Experts of a small language model: a variant of Muon for the experts.
Below are experts of layer 8 (counted from 0) of a mixture-of-experts language model. Rows are named router (the router's row for the expert), down (a neuron's output weights, with its number) and show model dimensions 0-127. Each number is 128 + 32 x the weight over its row's rms, rounded and kept within 0 to 255. Numbers have three digits each.
After each expert's rows: a language model's description of what the expert responds to. This comes from a sample of Wikipedia text that the model never trained on.

# expert 52
router:127110115156139150174151127146177148214139164119147128148147125126170144163084125140082122089107216138088080115128135101134192072124091153110137154143157145101127193081128146142110150089125097136139113102148120084143153143113126107169181108129186230086124145160160150136129148104128128112174138147118128136140169173140119124198093162158146148058143154103162126194127137186052143163153
down11:133076141088173095113119093140115142165153148057146135102163128146152089124110122142143081160176199139117100087167115166123110098148033093109129055151114148127142174040107127116076082116091114159099114145134074147132106176098096099142142171149100101088134154165091196063141172140130147133097071162141107133120117152146138089069174132164133103133152117138147173151103116106124129075104
down12:138150161067157102133062107157150061155147160099139129110138130153089059160154156104115119134140180101141143099159089148121140100112143098101106098140165161151139186123076134082134157136123145155193147223079130155098171129171127134081087128201105164093152087134094123116224160175074114103157133090092112145133161093171111103137118102152125113163133182181113125118112108131139133163115
What it handles: Size, degree and ordinal adjectives after a or the, such as highest, large, more, first, enough, little.

# expert 48
router:128105063158130170150127151145145110144068146109213114075114128193133165152067113153122123112163126165078109106103117128101147098136108098088184088116148150118086163106120098099129126131185125121107101104114098096081162101140130094086185085154116141118150114135069088098155111189072168152173134169103098122067129175132055134178126143123169118115113101066137062125138168181115139113136
down0:146141149100131130138112195193172166117149091133109169136192118175118101126060067157104143126142144098113066190105096181168128071129125111110152103142090157172120110073109142083138130137172136123108147133101107152147137118139124055124136113120133090112143127111096083142169087188071113161153111127124183197126132163132132136143149157055122112176105146198161183133158157087166143141084
down1:114177113113159130142133129130136070118104121108124104114130121158086124169109056140128169138174093166153119126146106044116113162137091085114191092096169153126097084104158144104115110116127078170093167127091121182118140062147147133190135236104128145103111163122100109096159128183120131127109167147136108137130074127119150161154138171134143102125134038092098119026095108154135096126110
What it handles: Opening parentheses and quotation marks, especially before quoted speech or parenthetical qualifiers, like says: "I know, Independent (Hiranuma.

# expert 34
router:156144102113138163107121131110147112110148217129162133095168144083095171153106119157099108093160176121090117081131127151129129093154110180082152149140148153122115175080100159164087141130160143173099074100120153081097156140116100123061137106184176185104122115088097072140124169156163125171165126111072138099080202124146116130157077177126158137105102134106136099184116168212101119097098
down1:142089116084135123111110101071152154129211123176065122094106118120115137111137173191148083171101114088157150143180135152104152101134084094051120114095112144113181162128129152053121112133095113165149136132116151148126119078137091145113090100103084139097046184127097138141111136176109118115100096125146163136073143176126150059128137088132061111163174117082108138089117166151088116077154
down2:080160154140131152152199134091137117097141155106184093093119105146164100100137173118073133111092119192134161152136101128105082118085145081108130099181137123051081112087099140167112114082181178108180115083164165100136145123074164084147189157100157173166106121141131158111126111041086112116134125142129133120071134111109102095149135112082112111154155101153086096106073115125136144103056
What it handles: Word-initial prefixes and compound pieces, often before a hyphen, such as un, out, up, self-, anti, counter, over.

# expert 17
router:152091074149136151183117169114170113118112181108140106155136121188154151162097125120068099111119164139111108136112080097137168133163080120102163101132134192146078115109116141127135142115135129187181116122062079120079140109139095146122194114154173193092130189108064113151077123118066145132147062148090118091103160135129103138182104203156126144118156137144181088166156157139119183139106
down0:099125105169163084209088092182127081182126130130171149123122130067120155118049078138108144143125095123134175171116143177147164168154188080083145116091108106133100072145189135183128129097135154078123142105126155070135118115164117135089103158135175087164070158177085178107143180116109092126109140129099065078131160090128144136137148156124126143119079096133117146129101126089070127112137
down1:134143136098185109109105098152064125142047134137101123170110107141135155168063099037176107124143125162131193080081113138143125081130139085126179131095080116110106093134109109129085105111133095075054110096090089090130142121084088159176145096123085114111136117200146140165096101072137123152121155181112136140128120145116114102113160141192159093120066083091121108133103184141100138129117
What it handles: Words after a comma or noun joining clauses, mainly who, which, and, that, and modals like would, could, must.

# expert 25
router:135101134133119154140176120111143109127142185121144110081119146131149140157100112111056121067117137138151083093125118085141142118137147112022134094141152149112131177095124170117080163165117121141160069107084091101083171102074171128100141066160176139059133129141099133205074129148107168093140127141088126097122153145152075129142047140198121149119091163108162118157088170150087136137108
down1:082087076134137135099126143135083103145161103175139165092119152083112119139106105100086112125161120151072207125113112051118120189120072173041097170170096189187152173137112119105139128123113122152151133146122117153102150146130087093206098130190089124119146147099147157147132126130146155104166145128076165138168150128067124139148097147126156073117126104119113129187113043125152138086117
down2:203121071113093129140120069154052076108156072100113098133167127155115125082110192150115098173145123143102145126139131164153085186110159098128187175094165092113127154135079090139112143080141115116110172034123114128118101125072147140088143144122141094129143071135094119167114117176122148135108168158155108174136139157075117074136096141120072075144133123106085151113159187136107151084105
What it handles: Word stems awaiting suffixes (contribut, provid, organ) and adjectives like national, international, public, plus spaces after colons or commas.

# expert 33
router:157095088182140152140142123174124102124086174079160112143115139164109175140112168133117105091117098130103106160107077126110146077174084106051138106128149145092122156067124090161138130114208124140107119117137121126074127164135104180107180085113151191069113116092120194157117131156104159175185146114102125186143154145173113110147111164183153131109115076132071089127200170125093115145093
down0:103136129119192078176166149095079110095135151164094173144163135131090110108136098133182143155145124151083194127096148139133091099121116130127138102151067070147169098089130085120104155119133124148094126125111151119137126130094127172120107149153121089220168169130119149122162121075166132120141083200136204173096173138147111116103135140140132170188101123134121171216105060115064157154138
down1:088130128106164109134129167123083098119150090130104138131137124204138097160185114162131147131204082106107122173126091081172109198120213075161144155092105149153124147086143083121128084159098128086096095121057146122160087131126134168111144142093132093104176185174180148104173137162129137085133108116145174120187135120108104127059104140080147152153157110166168087159168144138100167139136
What it handles: Opening pieces of foreign, Latin or scientific names, often Romance, Slavic or Asian, such as Vi in violeta, Za, Ko, epi.

# expert 61
router:133140120115142137123174179098175133097102101152150042145109138179123156161108075110048063125119177114138116078063099085140163114150115125068172130163141117092117135130137115142073185167102094143201121120091158079102141098057108167142111077118159149096111118079181142121121124202099158134107163151108110139081156121126063144137120149136143164099141152153132098152090148146116168119093
down0:101115136188127114149084137151087120154172111074080114104113154133124118187083125052100071113164164114101143108109153137143115152100119145121131100057110106106116117109176117139147126132093173151082110117067072118116152141103142155071120166110152173138090128143136210169081115168104083089187091115173094113192157094140139062118129156127141106095170109133089162193153158143149172097135
down1:154119120087097119145169113133119158107137146148175149145167107127172128129114142159119177072121183160104145098128135118153106109144133165097099108096149074142075155092129124116117094102214145164063065151182131129119179175078137135136160120154142113175093182116133160164156187101128184149120039125109149118089135177085076083128108087130109140105157129115184149113170160177085173108168
What it handles: Word stems before s, ed or 's, e.g. office-s, challenge-d, Lufthansa-'s, and infobox labels like Coordinates, Genre, Episode.

# expert 35
router:142094105127146166208121111130176146161092164076170053114145143165116168181102125128085105064181108150130112183123096080119103130150105112110209102167125144144111147104104083121151109170163119167169089132094148092076141148118092094097139086147126199133127132171095073131093120178083134148137083097120114103134130126160114140148088139147138162069116130107161111187137191123120159084083
down0:112153103157111173115152072099132105134088116143099127132113153202146161065083097118149115176094139102101151136143143127136132210144075142124172157135106082153142114145136206147095165134149135127125088160085163111122105100198139101108159088099164135130189086102138149108088108215134166133159179124144123107131132095149145126126052106114192104098164101058188111144167102139100095112114
down1:146114102196114178189080112106072074150122113126153109138142165137148142119106064139139122045117132126088126106158143113108147164143056148147119192089053134121089115154164165099112066126130154111107170086180153160149079145133059123117176093167082102090087158128148214103113142153099138133095089147143142157119102110143074166117130118067106131096090129131108121124178137146118109150132
What it handles: Commas, and sometimes periods, ending a clause before the next one, e.g. after dates or places, plus but, although, where.

# expert 42
router:133106098095135128113128181114146149100129160097159089073130164171150165172086121153111114123117209167153131159095147118141177097186094137096132064131143155116088165102143140161121151222157124143167092132115076119092168129119104161127161066105159122092137103137179124161127074142096148166129140216140109138095162170207077129131128140178134181115104143106165101150142157145092132122076
down0:108119099110079189141113151130103074140150139127123134004168116172091143171129117111122133149112198193164101078176146158124130153173179117109156162065136153125118114080135139156139156088066135105135170117101172117130137146160098147101123077145101159128087121107124075172097145114114129098149119084188139188104156112120147171136145117162130100102111108115101114178170124210102093139103
down1:121131187111129144107103191103094131153103169133135135103136179116173158109115092133122113135145086147133089082099163160194133112203093138128126107128132105135153141114106098199142168069123155091162226136137224165056165154135121135070138103143140098119102134121129128117108144073131105089114136123081114197121141109140052129118091098103160160123195185146138170119113113149105110128141
What it handles: Dashes and newlines that begin infobox or taxobox fields (- Active:, - Species:), and title words like Lieutenant, Deputy, Genus.

# expert 37
router:092065106104154151195156161109153098134099161098105126139158129124133143141110145105104113082122159138075091159095125067116149129147107088078150106175171169114107162129097164161126164149162145114143108119082142105113127050113098174147195069179172147080109098096106161175094142163089154135150090173134164147122183139127119049150095136138120140075170137072128083175117129116061156127129
down1:107092150085129187119108112055150088153099151077159108160086167113137131153131131130099172102113140064051098098115138141101167097081134095113131141102196118072082150183126135140102144145116175124163113103134061115107109136124090103128132154196159153174143173167131157113128177147134154120148199109078113162102173134131172095151143129143107163105094136085070167105206111138114157157152
down2:095064155129150138072117157142114114166103157175179165116138095117102152139170092157115075181207148115142115112184138134135176101126100121159101062107109115097129163117141162178106128105114110152088095145130113124057210118134131111109166091139120107207091165151113084160179168130118165133125138095153146115143165083103159103145150139101101143124181152148168145195159131149158126181059
What it handles: Articles and demonstratives after prepositions or sentence starts, e.g. the, a, this, same, the following.

# expert 15
router:109109062167097153116153136149130135089096126123167119123118126114119166143057129138127096075138125134113124150108143137082157077218128088087140128143192191090100190074103097138079129082153101162140083084120079103084173117082112141124169101153116198086112115122105100150127151132054143126154131125132160143066186174188126116149112143171094138108113143126090128154148179180099144114105
down0:094061155151146093101068217118099168126117120181117130091195135144098144123130131125125098126102103172131116104102139156111168133140146078144111204095156102158182142153062142103156154112137139139154124153149148148160151060134109119140119160112127153106176132113101093168109123164124148060099153138166184109144197102126118126138134124120229121123097179141100102148130165088113125202190
down1:119182123089100171170079047139124121082182145160115060067115093141095110142136105124148102115187072108136084133068102131130112126098116129047196123159151161094096104112082134088109159125101095141120096122146169087106117122116164087096152119088123139099073147105172129152132137111118101126135161178170097098128111131115070124104097105085101175110196153162181113141146080106166161155131
What it handles: Short opening pieces of capitalized or foreign words, mainly Co, No, Pro, Re, Ho, as in No. 3, Council, June.

# expert 44
router:140079082111118174163167220131136096080078145133172098068093132120121174145114088137142121074128149143076072130120141124151136132129117130138173050183174153108088147101168101102091144093164118132146068113091158086103217106150120148094155101153144151073095152158123103145104114154075144138148098140145131150107128172124068164141116150144136187092142127112134071162141140192099154128124
down0:118139176129134097157145097118111089101120110100097170085147167140139142116151178131100117145084147157126119178073172144127087122155093116130106161090162138118099122184144086094126067083067088086122170130105212148114144133156088132143073142135106096130140161138128151107132114105065116158124143146164142173173143152130103157127121105177109099100185232136145107026113128108139206138131
down1:154124166185153187119131125138067093110099145173156125165086117154129118128127170105081194095122117158179152065112155114118115134206154134121113138093125108182099138208145170167092115122111085141128113124143152179091096104108112157113104134114112171063128125115132109144102120142068154122138188123138128056101162126150115101174081044087131141149158170133151148083114095162095128144058
What it handles: Sentence-final periods, ellipsis dots, list-number periods, line breaks, and abbreviations like etc, Jr, Mr, www.

# expert 0
router:137107105132148161171128144148161129168108160076156110160127166105170127179083134145078118102090183152078060080104142123139186110139102088048118129162153139152093170124106101151134145171171133164105117138043101110131141135128097164164200105191127125077143142130138106138124131131086149158119124199109119133104180124183102055137071107133113165073148125105119117177150157122076161140149
down0:073125109136125112125125096175170136111148147163178071168140154139097145114073100146126149192050111126114089093201193137139121117175145114101049078168112142138137130114159159082124084122158180103128127155094164060150145102101127158108149228146155149140116099137143097147152132082104132098178164092103112112119091167126109131081141072112131107118086121129171091103124120114136181155083
down1:079131200084144136151082202049180119177120136120132118159085092157152125119128085169113115132088115149098157158112099157125189123086083125104134124118108069118132126136090110128161177072142114128101155179111122108126121146170123115073169134184157080094076147132128114071150178198128065136174128151084138183135163133143051112140153122122098137096159165162101121094117118151121156111157
What it handles: Determiners and regional adjectives before proper nouns, like the, its, their, Western, Eastern, United, plus table pipes and list separators.